config.toml
n_layer = 9
d_model = 224
n_experts = 24
experts_per_token = 2
d_expert = 192
d_shared_expert = 0
activation = "squared_relu"
moe_layers = [1, 2, 3, 4, 5, 6, 7, 8]
router_score = "softmax"
normalize_top_k = true
routed_scale = 1.0
balance_loss = 0.00156
balance_bias = true
router_cosine_scale = 20.0
init_std_router = 0.00636
lr_router = 0.000582
vocab_size = 8192
norm = "rmsnorm"
norm_eps = 1e-06
tie_embeddings = "early"
optimizer = "soap_variant"
lr = 0.00875
beta1 = 0.95
beta2 = 0.99
grad_clip = 2.0
batch_tokens = 131072
seq_len = 512
train_tokens = 407300000
steps = 3108
dataset = "wikipedia_en"
Below are experts of layer 3 (counted from 0) of a mixture-of-experts language model. Rows are named router (the router's row for the expert), up (a neuron's input weights, with its number) and show model dimensions 112-167. Each number is 128 + 32 x the weight over its row's rms, rounded and kept within 0 to 255. Numbers have three digits each.
After each expert's rows: a language model's description of what the expert responds to. This comes from a sample of Wikipedia text that the model never trained on.

# expert 18
router:126122080139094073120078100121107142105173088144104123148141091115096081104127142073208093107109157135113123113148109114127095111114130155094132148108080161120114142155
up0:204137139137151156155120192097162093102131093149169072158110146152085133156125121163124180121128115132105125099090181126132094148065104125078132163103120115097118163091
up1:128138211123127096151168118058099162073158144158085140104142114161100108108097083114107168085126158175121183113188158143146131106095202089172153135136148165133127117124
up2:081072075130108112108139112126102124146110137113075143151183126149133146108155141116069128126122112075119126110147191152094188079082076123156154116116130181130117171121
up3:099124074125093108098137114121131176149098097163160167124101127064091132127140107097167191112127090104160184156131080120184098087059146121156147092094160135135093158070
up4:151151131104106189135138113134164135163164150079110157137209118088115119112104104123095138128156134133156132096057121151191070096150183177137143103132060131161161102175
up5:120126123154162081131157117208129095156085152120097130130121107136082151112112137114086119197152106086172064151156171140149098127131117110078190147110197122128126132142
up6:175172116089141127128137118116113079186122104086147148128146150100120126153078087116161112149093148074123151134112144129118139132161128142166158067054101085106149112112
It responds to: Prepositions like in, for, on, by, with, from, after, following participles or nouns, plus noun endings -ation, -ment.

# expert 11
router:115099132163173113131068172151067090120173077157079081130083084099142172131128174068119076139158092126075134132135116057123120114107156128135141126085132143085132173100
up0:158131173134169114119159123158097117110123107119137158132143157152101131163147165123133120115118202166106083094149169055060087134110019148113100120058078071105115122071
up1:088200172127120086150129147159092112110130089157094151164084137141137151162212115108123108116125109141120093100145135174080085132138114140128160157133107098196129125127
up2:133134120116105114152112127182076125174121103156132115140118142108070123121123086120155138142123162112218115092162056119159109179172134084146139189139117091126130114095
up3:140154187055102136074109183081142105143187103135099130142176115140101126165078086118104113126142200106149148099177123151161185196142175092152104126165121103189120144160
up4:108153094128144157152167089080107095106141095082152095106114163174163064142120147095175145107134135116126116147103107163108094169086125073146162132100108071122169137092
up5:108077132123140174126154134180128103116120124129116114120138086117162152129131117130189121173142170137163147145094070133209084194107162130079167091143149191129098109011
up6:063096143120194117132077172144117117125126116107112086168139100148058080121060217153104126130133159140155095209091130161149112097108142184109135162115050144096163156192
It responds to: Forms of be and have after a subject pronoun or which, such as was, is, were, had, has, been, plus mid-word fragments like Ar-ad, or-din-ary.

# expert 5
router:183107120109149167127204123070125172192087130184148118070097130123147142187167176134135141135085085113160144162120087164132171074116111118127102136069182071141148105127
up0:148104142072124102158115109091162149182144136116130129161142150152122135143155141109116127151105166128226136121114151130108107141106093102159104142158142107151103135106
up1:104119139140137175184138157142078141126105146110134109072105192122111129142141147144071101163136096145157109088106127077201102139140109110133124151142133151076133193107
up2:176191147156105102191190159061181121098150134147143141101144157133149102151147136049140120092183118112135139141137110126128089109117190141127166128125125140142117155134
up3:112073063141103134087138174173170156098113106133120084122130150181122154094151165136108134155156138117091162169140109152126087139091095125115132100122179113087137143118
up4:155138130121190118112112146131108114165118125127158120101129089143207116127104149119122077193061155095106120130111121124169102170115112190161180122090096116154091075133
up5:162099140115192134106164165100115072135167136103174099171118151086132112133128150174149123103110109084134102202200103180130132137138122124113077132136125150103138115071
up6:141122091064093142227200162149130121167065156120154072179098203153132139123139136116144108151165177105094095114128154137127056066100116131137173107078136129141141158150
It responds to: First pieces of split words (s-ender, Mo-der-ate, s-tim-ulate) and modifier nouns or adjectives like Total, second, national, main, top, air, post.

# expert 20
router:123137144132104086154072119148140121163163176105143090083103175141112122164139142149152052152141142087076099192137175157128124119152047109132070128137130117054111176108
up0:139157062122077163149112161142169134166109127124112137103130097130121108145123050087174168113129102072120121118211144187169142144152092095093056112204155147118129193141
up1:093084141102144093148111139143136105123143093112166144158169141133090181108105102115118167127154127106170095124192166202129129127076095081162198098119164119116117187151
up2:089137091137070095067156139082124155110085154127152207103151201091160157156161164155123123057116146104099108103153192122082137127169093097095126132171104122117109189160
up3:161118086100136119158131133155148102140136092106071091148148185059142149085102148114176131127099133137150218131087102198102089106098130080141138127110182133134119174092
up4:103151087120130118142074105185133146151167093132142137132109142114148041119145114123135137110121141159129090185188089134126111151073087096124117113090067130124142150130
up5:159123134114078118134173174065140102186132213138087124109075142099081147112120172104151079070152200076085116142114093126131170150102106124134125053116105144172116128128
up6:130118097172081111156119116143096156155115127127154090107059153136097149044129132122210056061106172090112116161163106166076177162138166171166154086116098118099128157096
It responds to: Endings like -s, -ed, -d, -ing, -t completing words, plus as, him, them, there, known, played.

# expert 21
router:098147179181138068187097110116099145118109157077145157119116127126091129136119128112060125155142121095134096141129080099111165157148124146046127150157142156176173130155
up0:170201090065112139080110159122124172100188143076106207034179178094137093113134113124113113143127169135184114137148150106169101130111134117113133131070170124150202072097
up1:161140161083125118085118118158167110081145094163173091112136174160102085072082113086138182112129230077112149155119113097136174148113157075119102156123139154189094151125
up2:114046130197106104148150102147142122175174111107115154116114113089115103140123121112177113124162108135136140089113140092164116129112170106163099123119118085115160122129
up3:128076156151130143163162158109161149155058117143097154171139158174126097177156159138112210079115151116166139161167179111115101077102142122065150124065107144093117180112
up4:096114068117181073137095105150142169190197087084144152147090130103093157143123115168108149126115171090121124087123079098129076109120107197146164137151161128120170117097
up5:162170157096126075146108126118114230118153126095123143099113149161170147124133148127135107122142127072141053099133138115136135142122109116171091128137137123161154119125
up6:154098123108181137158137151110144103140174116127122172198114186123170119138078103073135121150124160091079138141118113092141102156164149122157131094125132151122137142119
It responds to: Short two-letter syllables inside proper names and scientific words, such as mac-ro-carpa, Is-le, Thi-bo-daux, D-ia-phragm, Pa-lestinian.

# expert 8
router:131097120158127139114149125086146094091164074137112143172180103135168057166089067136117100127091160174146139061172136130127153181104161115055112109191113174152153109155
up0:143121157105193177131164162133085139143103161110178122140120145095116145183189131111148121066114133134172112137230077136150140133181147112157131145170080148180196125136
up1:154167163099142080183148154089125158125164135141138125092117165144111109093114132066121111149160123156129072114153104106189092182118147157075170130167108157151138106118
up2:123040155104144155135146153146087118180125178153143201110127159136131168118158165113134117105156137107151129134191163085134112121109154183127155108076129128089168159133
up3:143135081178171188175207177161168108105162119139128097158116099052151152118145109124106123065107187143161125096143117091171107114099160107087138120139125120112163139119
up4:127137084107142111069124107160126118165116049157140131149135074113126088170128112132124142108103177132110077173166099153164134154187120146169086187088148096121102156170
up5:121077183079125090140127120115110139133103112128089142126165047173079122094112156116198143171116086135103111097146132122121148124081141086211098106093121109149129120152
up6:150108106129176118134111119183163128058187196151153154118078141078147098145099148145135147133128143177146142130145103072198167108130079054125128135120198169147142154149
It responds to: Common first names and surname or word-final pieces in credits and tables, like John, George, Hall, ton, son, plus of, when, while.

# expert 9
router:128147124192142138098103142173132130128072107072088066126196064183127153123211093106128135096092134152093095204145156165106124141134125135096178127116104155163095118176
up0:126121065115168156111145191137111097102137151078123089109157141125156105128166141172155086147094130117075091137105092103168100084147089106113099137123085118102148106113
up1:116135110098150146118139150123136083139169138146100140097224100134140110151110126122127076110066146093167119124097197131148177130051070186155139123110073126143146123129
up2:143183106114136117148086138115147089142139128115125128080150099140113094133166133192097148044176061104110129127119149137130092117178121158164165112170157130122141155201
up3:125136063120053143172120095163090132112082112116089132126174094068133098120117131121105157135154079119120137097070157124220165095117148063109149136127125108147082111206
up4:126124063124161111130122169094119110182134171110136144123068148108155126142140138156196134126167158139000126132121098156129111161104165199053163084128130102138121123140
up5:107158086136137104128106154107130101175092160117126105137092186132133105155150112173131163123128158190151099040152145156149134174121152127051110178151146131106152090153
up6:134113113108106084141149127148181111094117129134132145107112164170088100097142157129063079086118112158092141184145041104168079108157159116081137105123170130118105117123
It responds to: Digits inside years after 20 or 19 (20-1-1, 20-2-5) and in scores, plus the suffix -ly and adverbs like later, then, also.

# expert 2
router:115164134112096070130096132073145157068182176084103120170092212125183186168099159127121161110102118159154079085123111095116186084094105168081134111163197156174113055090
up0:129151124131126134116089147156119147104120181102152158169203132128140096106138096087110133140092160123183067159127134113165101087138123112082071129175177159105041143101
up1:107101141113103122096088128168107096073103137147195160185080135119134165137151134147127124104156097062117100140155136119119140117112105154148150098164147144067073143128
up2:083147131113088115088137166132125172151140137104084122128191146132101168131089161170129139135095125180131145046144121118136156154141166117159118076111107146150067167144
up3:138095144134085077144161145110088124140127149153135101168104141140117141120106119169197164123162167118139098078136114146151122099092112131092141119096119134098083079094
up4:150063112128143179123160154107115090091132149092129108159104175180121127077146129148167107184116102132136110010102115095154117169106080182116093099135190160151166108172
up5:163113139119117121127143154136177205131119098076113191077136128155055120131140150147096090091157124115139109104173139125144204148152063135107158122085169187174102122164
up6:162104164110119064139099142150103127144151129145103147156137114105125116202137162135115134130134081189127146127141135132202072081105111112121130157149096115128154088109
It responds to: First syllable pieces of non-English proper names, such as Ka, Al, Pa, Re, often after a space or hyphen, e.g. Kasparov, Paolo.

# expert 17
router:102100108136143115146108147080148113078149137168096147145126134143156094096106105119189045125102098186136142171135144126156180107068078072072152185117132083157140088197
up0:128189077134115133181118128105106141143140138059163127187081122054160086154132186181073123122112134137138075170102122139149109124108080149107128115170125158118154112137
up1:116140077121159049132090157081155079097109135132106141113128176104136142139170121107143143164099140118133119149130075119138142178129138189116160076151115154107128158089
up2:083139122160115109104124101144116124171095139118139131131137098099158103133108047102124123083112139161097147096134122155123133158075089118131138175114193100143126103171
up3:115157159135112082119174157106106104126170138132119122137117117182108128110178109138172150135162131135149080138133082189176114098087139105140115158205184095187120097145
up4:097155103185157185131121161127154165106117029142166152133172116122149101105119137117101169107126143167111129123093097122162107128157087127138102167132127132208125101105
up5:120114114169183105096080137192118103147154061107186165134121124148110133126132140066078138095116127116072103105136119160132093144088176116113141183123112076141108129113
up6:157108124177131057122134122101188154146194145162126167144114145120190141108188149129116094093096099117145122124125126187094091105165086134162114143176122095135149100130
It responds to: Table pipes and separator rows, line-initial In/On/At, and nouns like film, album, work, music, journal, Foundation in arts and award contexts.

# expert 13
router:100160100141113126130146133197126107132071189152128165224127175133094138066150102147117209128145097152142133093124085192106118112157156126158151097135172182086173154100
up0:115126199167105150155146164124114095192161121103143156120091156183200113074091142186127096101097148147144113125105049136141135061143114090126090129154112127080149105162
up1:141107193136092192172110092128144107125138096072102122098142104095130110115138111112116114102126085113093081176087114205157171105124098150117085166154154097111078116134
up2:100125072109089159121100139128182127108118129189094095153132106059157090184105130078114146167125170148132173148156145121102162183097114158073131159167026083068118122092
up3:141163144149076126137141128154092137049068097095068095096133147151130167170145099152150128154087110154129119083102082134111168122079097062100144122156175113090189103110
up4:066126126113163091105136123110082135164163139159096128186049159121149109165098163107181123047160175089068164088116149111136101137189092146077133125121166177086118167161
up5:084076164121105186099082121144117087134146142158168161102138138169118110114143156181104118068149148147048188084098177107111091134160101107118147090177169166131164114109
up6:105133160127096151139191131120191115161047161121121149107136130131164134101127089140127108130086164109132097055170065147187119137182117150153163124155100124134097126080
It responds to: Commas, periods, opening parentheses and semicolons ending clauses or list items, especially the comma between day and year in dates like May 5, 1862.

# expert 4
router:103115136130129111137117138168150165132159160138116125054122123125139086111085140127134143070117142124107132079107137160171134183178154142106171130129125095139071133155
up0:124149110183113146130106120150150080128162075150116113134154149118176124083155141087054104101158120045187137158127152128192116123127158119133116157084177135125082130152
up1:144136157154202108126165115122131132084108127127174179083109155117160152078157138109170111083123098179151083092095139160132100122129091179160164120126105115067134086127
up2:063101051091085162073151146141089144120084103142164181141132141144134102155116171132191106100178138114122119131135127135101126139157092163118140160108197054149147083143
up3:167122111100108097148121129137171137164089167166108099113124149141125175070147146110108129095162109050118085133146134176114148102099141136124150088118154095117139122127
up4:055146153128117140174092153118137105141166172143145123154166157193154114101108124131207161189111087146091135041080131108143045106139133103158103106125149121136087169160
up5:184143167105127153175148180132168118140144084063148153126066111121087190140140120087116119105061146140143146125194151159122112148117139146062090180107148140159086126156
up6:104176113156161137148158152146137114147193142090082145117179119114113088078109158149131092114185092129165134155139111100130102091146118132167055121149043141138117129155
It responds to: Standalone space tokens before numbers in lists and tables, plus prefixes re, un, con, dis and LaTeX braces.

# expert 0
router:134139127149100127129106136117184149179101126145151140164131124144170100109090130103151203136138130115157138127109115173146115096129124162153164162100103132091136153055
up0:164078127169106095136174108094096120117104164102082061052105080109122146164148147118129125132156135167125089113087188107127131112110122137121104158141091135052144133079
up1:085110118079189123098116191095118134198119157124133158135119106187143120119138097108115119141162104156147131149104187131179092109131162108106132174132090138094145119179
up2:130174149111157178058173164166115090124093185147142143153114098079095125139076100133184110110089138088108185111073117126142142093135140121166071133110120114161163169130
up3:101137122101117143113143126142102135112145176150049121144094163130182117096134136121124125080047152077174092123126128111146155153175116102178135089168146115143111077120
up4:095097121179097122103114112096150135067146160146104174091087193120157141137120121173073099098156154145111127145120164107108130171139164108092113167113137146187110116100
up5:154132147172167170117170062091090079177131179192089096115157074143112174133133128080117130087106135145112131167194143108151108138139140146108212123112155094142081129175
up6:101158141099156106112104136090167122130114148164183120146136158106137091136114132080094106117104175167144140151186120076144096166129110159121131150155139111075133197134
It responds to: Function words, mostly the, and, a, to, an, his, their, mid-sentence in running prose, e.g. after the, in an effort.

# expert 15
router:168141092113076160145205111107132152134132113157121128109080135083078154073107172105150092098109141126175152185101154115103089122163148118138097138129144157168106179171
up0:107159139118151147155103183144154116127125115136145098164116200127100112132166153153112116131111128181062162131118186084098125123141056120066118119119159093157121154126
up1:098130090185131084134088144137105181140074163165110182155088120098134087109108139184190145137101154091089169126111122139079096139141058100146166196148053125138100125133
up2:183110141110061123131163178118124096103128140140156108136164131116158111126122127148111176108162130141174141115134181117105126084181179208087116041118143111095106087187
up3:169171075147136144127135147084056153144128110177142173196150151078142154068136176148150142148075091140186102125082124130126144178115094134174110107151089178115097109151
up4:183156110099111160112140151143129197110153116037133120159139145141140108067100102100133205138109174189111091068137100127053131158090109104139152191152136113079126191122
up5:139138121088087125169159113114149136105140086107157111120085127139143114132130155116104113099161096211139105176101164114146117100132166119165149148134137160084109129178
up6:114080139146039159148086152145132104076126137166112142132108073123139134112130129077126158142136197057160210124088142077133132098105069138089071129082130127152152146103
It responds to: Final or inner digits of years, counts and decimals following another digit, such as 192-9, 190-8, 31.5-07, and century.

# expert 23
router:154177176066140185045173116128161155128105069111126069153139072092086089150195093166136068108137158094088153082105183114218167108123097130110173127140118138143150093116
up0:161103111115118156122117150127139133110121090106162142074152191132124149119160133114198106092134109169180132086096110158154177094112148070126125067159101079142124119129
up1:168179119068070112083203144088143111133125130087134109144113126185126119156165143106139139124101143118138148022182118132118159096094148139117174091157154070081121138081
up2:112140156111162098178121116112122108128108158126143132130096130144152118074137142142122147143102091147118126151138130143131120137126125113161046166146119072104129124094
up3:089091076062151161104160119151114083182142074138110026148120093112117115171161107155155119054111120119141145102072139131155088158124159200186144153170125123107118161056
up4:132122165150173138128136134112107065141121121143116074093137100108158144067130116144150168112149155119088076128149118095134161133112133088175128182120069102106165164114
up5:153172137056149134131141095146142106069142127097151140073119099105118148080171130141114085121136149182134101142192210154137127112164169141095157087146147118199118090093
up6:118134165165197101141088166198192171124143116113073132096192167068124081134161113101105099091096153154105079091174113191133120127140062129133181119166097119154103142131
It responds to: Subject pronouns he, she, they, it and nouns like area, season, people beginning a clause, plus the digit 0 in years (2-0-21) and scores.

# expert 16
router:151174073092166107191120157113119118106152114139128116100101142116165129099137147125035119166070190137099144111093077156199130155114112165148120149151166076150077105075
up0:094118125124219118148074154134129170127134087124119135148099193107125150156109104170116111124094148153183142182139081126155163140113112147116175052078144155159157122117
up1:149118153092174089165133118142153147137097172111160154118153163096166135077148110152157103154134148105095126153171154135183093153109118081130107097126134130157149191117
up2:067110102157144127120135130116080102198112158177125203114135146171180123170136168179173144126066105073111132140140105103116142109187099168127073124171109108146104070070
up3:141121101108115088160092171151135147131127106123124083092083127151140124185180151073031127152098127109159115109146145164139128126117094126108076141161171161108128190112
up4:152125079132107165107129107140167146089195126110066102122135234137162132141128109193110090130138105153095073174104138144152144126092104092069135108098140128105200152136
up5:087152093152112143175102142175123106128181149077141077125144151104101048088138162079146109159124150101129180115103085132088110104093126095058192165104171090146111154127
up6:136127095133124170174114190080110143104077131127134093148113108190182039154107101094165133128145108079110126122139081185181054107140085140111120160164121103110138141105
It responds to: Modifiers after the, a or of, such as two, one, new, American, National, and adjective endings like -al in Electrical, -tic, -ive.

# expert 7
router:129123163051153125102076129070119109105084077131122142085147147095144124170088094106170162121133091176083135103108191190087147151127192105106075134142099127109105146148
up0:057117172097166111100062173123068115148148072129131134133143197085081110140154078142078117090148066126111074165161083117132107146200179123142116153172140164092142120116
up1:146136123078091095100117168125138194120083133144091170133123115138151065167079170087105183139180142142175116076126116175085121160147072109125174155114100124126083150124
up2:082131135126110163132172118134113145150123134112119176140097132126145135167142103085210160181128167124131069150178113116120087087163131167119080093137136141105147101102
up3:047139159156166088118141132157105126146122153106103142145143067112121163098110196053075178121149171116127110127149165156119104059143147123105149179131078129118146140159
up4:089150087071119092121100134140137162115171130165189129107146138088167149147107135152145153143147096160098137158116121102153113156149127123141125097151101143159161156129
up5:166095163063124115207086120153126113157125156100115140069127151148073155111106146055041134148160134145163139104152160107156143111129185123158107108106176092153125078104
up6:068094080143144162086155099109110081105153106178063122149113064148137143140086136111081192152144095135123157127135106153101098154145132068187100129131153121149079096125
It responds to: Past-tense verbs and particles after he/was/to, such as made, released, began, built, up, back, left, plus name fragments like Hal-m-stad and Bu-il-der.

# expert 3
router:166124142136160214206056094138126092148061082123175134156153112160142112137162126133109083079083138102180138079114121121132119138176126103112132111129137190160040130137
up0:118143173109106106171066134167147115134177106112150140157095099098122145150154108110162105113130070062119162047140174130122139101171075150094124153133135180141184183156
up1:074089123161127147124113110133118142117115156108083119138149086146169171126120107103070164128115136106128120145128109160109129128109111140165131101122078066134083149136
up2:131105137126066141161085167144127106146123034174134135148131175155188073116144128122087146113115156111160212182078041255119089140062176152151130117160119157081160133154
up3:096219079116079127128047117184133138166113109120080089115184136100138133149090188134172086078122159139140114066057168139150140130124143100150091148129159138148155112113
up4:078152157156116104172123200121135162046056095113138181107128159137130075115172170105156131133087139131152145219090089150160067089098081167098130132156093163172145150101
up5:136131103115094132126152091125135146125143122146170181143106119132111098115104159067135158090101126072137111158069133137076130156151152166122168165098127162176162135147
up6:170113163181152093179173135093141085114142120179120086121131140120147156119159149158152098113134185149176069123124176123166101118122179107127077087103103143139194137144
It responds to: Apostrophes and opening quotation marks, and function words such as that, which, of, be, first, who, often inside quoted titles or critical commentary.

# expert 19
router:122203134159157108107171152114131143162160151120100116143174118179128172089166166156112125145135099132116089145118168035058085117159140138127158127110148140096197113078
up0:118085118125165144163102150103139145142191149151140172100095101122173179168080142152068127124152174186168093171128091125130090107169176086144175134135163118160140112098
up1:057147116084143113117130109094177127126157121120083108127131163172111165073138094142133123084113092111157067143159145167120122132099051122132204147129172084114163106158
up2:125152099112073081134117171096147116123103091113090152105084117167117147085182167153154141142164150103077089126155126137174090120156107129131147097154144192215146136173
up3:148152081080127106174180199166125160114094174140142119154088100164120092116128092178108117091099152104139134176095040144166093138098112215143107121104164119138161094102
up4:096126119122107098118170147151094083132106111132112142095138114095175093148132106073116085160165105091131067083130149126108098153107093116105204115092155116152129129142
up5:102109147098138056157164227132111106138100166128129163175088124157127137148130243115129115160165076200083142066148135109146122105150102129163166146140191114069076093115
up6:088159082170090151112122157115156110095147173129139092086119157098120112103121206124126173155119138101146104116146086179102077183146144092095125109225142067076115179086
It responds to: Middle syllables after prefixes like ex, in, con, such as ex-cu-rsions, in-tri-guer, con-vin-cing, plus slashes and digits in tables.

# expert 12
router:042077181153126149080104122196107098157125174118155097143166105125143126113132102125139123111136125106192115084110144171115117120119130093223146133156103117169132081135
up0:082123123122139144146093090175126133125071144122161128106076092102183108182116067116145122047117109125179082147101134137172127085128124051137136191094093141153166106112
up1:132091091147160197115039149158154160153153093146114101109178092147162144166075122090130120147116147170121123079123163132132137118137116193129101117202154016146108108146
up2:160172127135172167109103139129164115107164134156128111097134125121136079104162166147144116069161128124161039112137163125073125065100088118131079196124110121081125116153
up3:106165123102063166230094116162147131105039126104125087085156126126111135118071159147171106126139153128194110195101125193108125137110163101128166165173097145150147150144
up4:119125191172156109163131156128080170133144200080158148115163097086137145115142162162101116097119143084135146139078142142128178062145137120094101122130085059130078145099
up5:071158128163098078136146134130126124092195142169158103155119132086172171114124116104128132059141153114077163111077126178168100085084073085073092105095137157129162108144
up6:197120172125096160148155085091171102108063155136089167121169167148126144165135147162163143110117115138146063105119165099133124164064130105137127098117124204106121086148
It responds to: List dashes at line starts, == heading markers, table pipes, date-range dashes, and degree, minute and second symbols in coordinates.

# expert 6
router:120157140125121178146123154120091093061087121137138150188124144137046108057144099134100139089111103092120130102119184111138103110155157128163099117110115193157154140151
up0:103084112080090122166066102105151061201102134140124097155076110126160159112186104074094135101182158157129168108099098120091074159167203135152138199162107116143109098135
up1:132075120164128063134130060096077152119183159149106128162073120122168158129126122128116095100130126107170147192148133160118203139113181147107127117119092116163100093092
up2:125106112123107128030135134078071119166135171076177136113175155156151107104230118111118129098156196099120085082056097133186147129143137112172053168124127125144114116089
up3:078153118120132128119079182152090125073144046144127154127142123091131085107115100113112128163084255076118142132094093172092150140142157157101125159129125136162109101053
up4:127083109104083138155096145114072104146117076139146183155166090144109146168149089085169179033116099173136114120150120078103097149102139137102115127171135151119130100134
up5:097187152102122060120121138134098092104158200112110160126140110142092114122089097158051128109071183129128099140143153136111111120104130111135105188075141158106087137138
up6:155170078098139090137158121142122130126130125174084118169155111179122082145153137101133152138099138161184130101116166171145095139120132118153136114168126179090175102098
It responds to: Line breaks ending headings, table rows and paragraphs, plus closing quotes and words like role, goal, location.

# expert 14
router:157120111131086173095164116150114154050052101082165104104142179128110136174076092175099171107157113128066130059122206130137132106139153112137125094169091091118181118137
up0:165154133127095105114144149138069146070114131058134203140070185193150159122126099152157161090170113105143199128153145083120097097087101134193112125094102144096178140151
up1:116057150154108122104124080113146111103077150113171094158141104175144166125125096074155134080143095129122078124158106133087166153140124100113114097072112128129151129074
up2:109135112134114094111168165143079129126189097147137142105148115087099180141111125173162158129093143132151131097138108096117154167043126177089080139187103157146114129160
up3:087127119129122181119127162114125106095099155109129168085070186124119134167143088152042142127103103106151099163112119092105116116114113072110102116114130083132203096135
up4:139171065156115156147133168039055138132062107139088171200154092167091142099108172199151106167090090111105138170126162127139135121110109143122135082162124099099124114100
up5:128156143057129117168146086127152116107122166119143150114165123142143104131110151156110044134187139089096085130149084117084155199096113115102141105171096147134147072130
up6:081129128130137148104164140196104105126126103110169145149135132097099144156091097135097159088096106143144143124108099112134109164125109131135109170084142138127116175134
It responds to: Single capital letters beginning a longer word or name, often after an opening quote or parenthesis, like G in Grant's, S, A.

# expert 1
router:153117099165087119099152094106139071204135169093125156148134118090157135038132120168122157116174126133146167145085090144141152111099077122218128116173113111103105094117
up0:128068092083073104140094069128147137133116124125148142102110153106159132099103119128255101099135112144116069184102126157134150129102174156090161137143197144124080100091
up1:144111141100149106144183147088060096132139128099152133111169073135099104071118084145138208089129119101083109111152196171152094149168104082182136176151211120139097104112
up2:154192133125158112122149148178162145131098097097156142104158104139141127150103149119125146132084142123123118152164069103141109059125114156068103171119129106153168157172
up3:161153125130147109133099096113106116142102231166086133129156137146104094183112138117115116130124105110094085167142165167174090125135106133193066148128111187130126077121
up4:140101205157118150118125138138172144114215119120087111166118185087153161075111142086184155063093153115135137163152182111121141160144122079167089095091158173114138118121
up5:138060121101047083141122170111154117125183121137137135090103097094135134107119110139111135158121079146158111134115119128117162151118131113124135107162151112136117143155
up6:117113101102137109139137136165096075140170100081150190140160187154075108154106079113157112100120158164124137099088171157148100156213138133107097150096107077147146135136
It responds to: Colons after infobox field labels (Coordinates:, Height:), pipes and periods in tables and numbers, plus place-name starts like New, Los, United.

# expert 10
router:103134174097138163159109103124109123151127170154112166129106153095094121148115131128116203188189103119158143155154063151119067150109126203177145163082108129149150163178
up0:141109119140156099129170130147175090134162127154177122139107175122153047100181135144068120124177154180059084111120078143124135152057161202173143096133146132126126116142
up1:118092186132139056108090135128087150126141097192137054138108091121156121139110165127144159110128145088117072132140087116133208175131107119121106152124136074141110104120
up2:184122101106155079182144121093135156141141095119053203115146129125108100123148137142122077132144100126112193142105054144126106114115156125177144091110122132166116108119
up3:126066134182100073119119089124059123084122147152158122099113145145100151163114123142088122157117135154127080148096132142067105174134127109085076137093111121173142102115
up4:164098079174174150143136136109167153138150107096069086188095149152176142123194144086114116118115106121174073192108094092175072095120112121074110173115064185158123147158
up5:168152191104100179157090106130075176150199132183168133142060137130143099119187200130118094170157134125102132118078112107136136153135128109117150107104141139149132113087
up6:152131109120149179135138118109070172116123111116125130131126169118182139175111097104136122088133132119191071115155133133158056157142098084158140071123096126125174109100
It responds to: Final pieces of foreign names and taxa before a pipe, comma or parenthesis, like -idae, -ensis, -ville, -u, plus closing parentheses.

# expert 22
router:090107120064097108043184069115138148118159149138148157133088166165075146083070133133105176130095098111164142179186151139135091085153157066118124120103169110122130094121
up0:143108089109086134090156135134073109129083105124112179144119147158162182189157113136159141091109150155131155139119116149146096116080159100171105077108129152097164144205
up1:100075136151139180133137157103126111117148130124117028141097122139134172107097143138143107081098097106146077129139088120136147040095106121210020124157066138142173100144
up2:139138114143164124134122148092157203125114095128160065128120095084115156144098173177087167156091131118140100114179174142117144153149090135161124177067150160084149185124
up3:107143151116119189122110206190056152115085101215119150130101152189150144131111115139052178107160141065096095118169101142094130125181099126133124120109105085187147115128
up4:159161136051095071146177172083137152086171132206078144124074142127075150116109087202124191182119126094082072103144216150169109144113116095137196100081158100135116112123
up5:087074123157129139156097150101158140206126141129123050215127141099100124103156085140138135070161135112136092143154133112158165096178134175174138156147128115125095173082
up6:113188176130138154136137184091113122163110168177150140113090111180118181195126139114169144115094103128142129139061109125071132132156125118124180158105120089081088138111
It responds to: Pipe separators between numeric or name cells in tables, plus uppercase letters in country codes like UKR.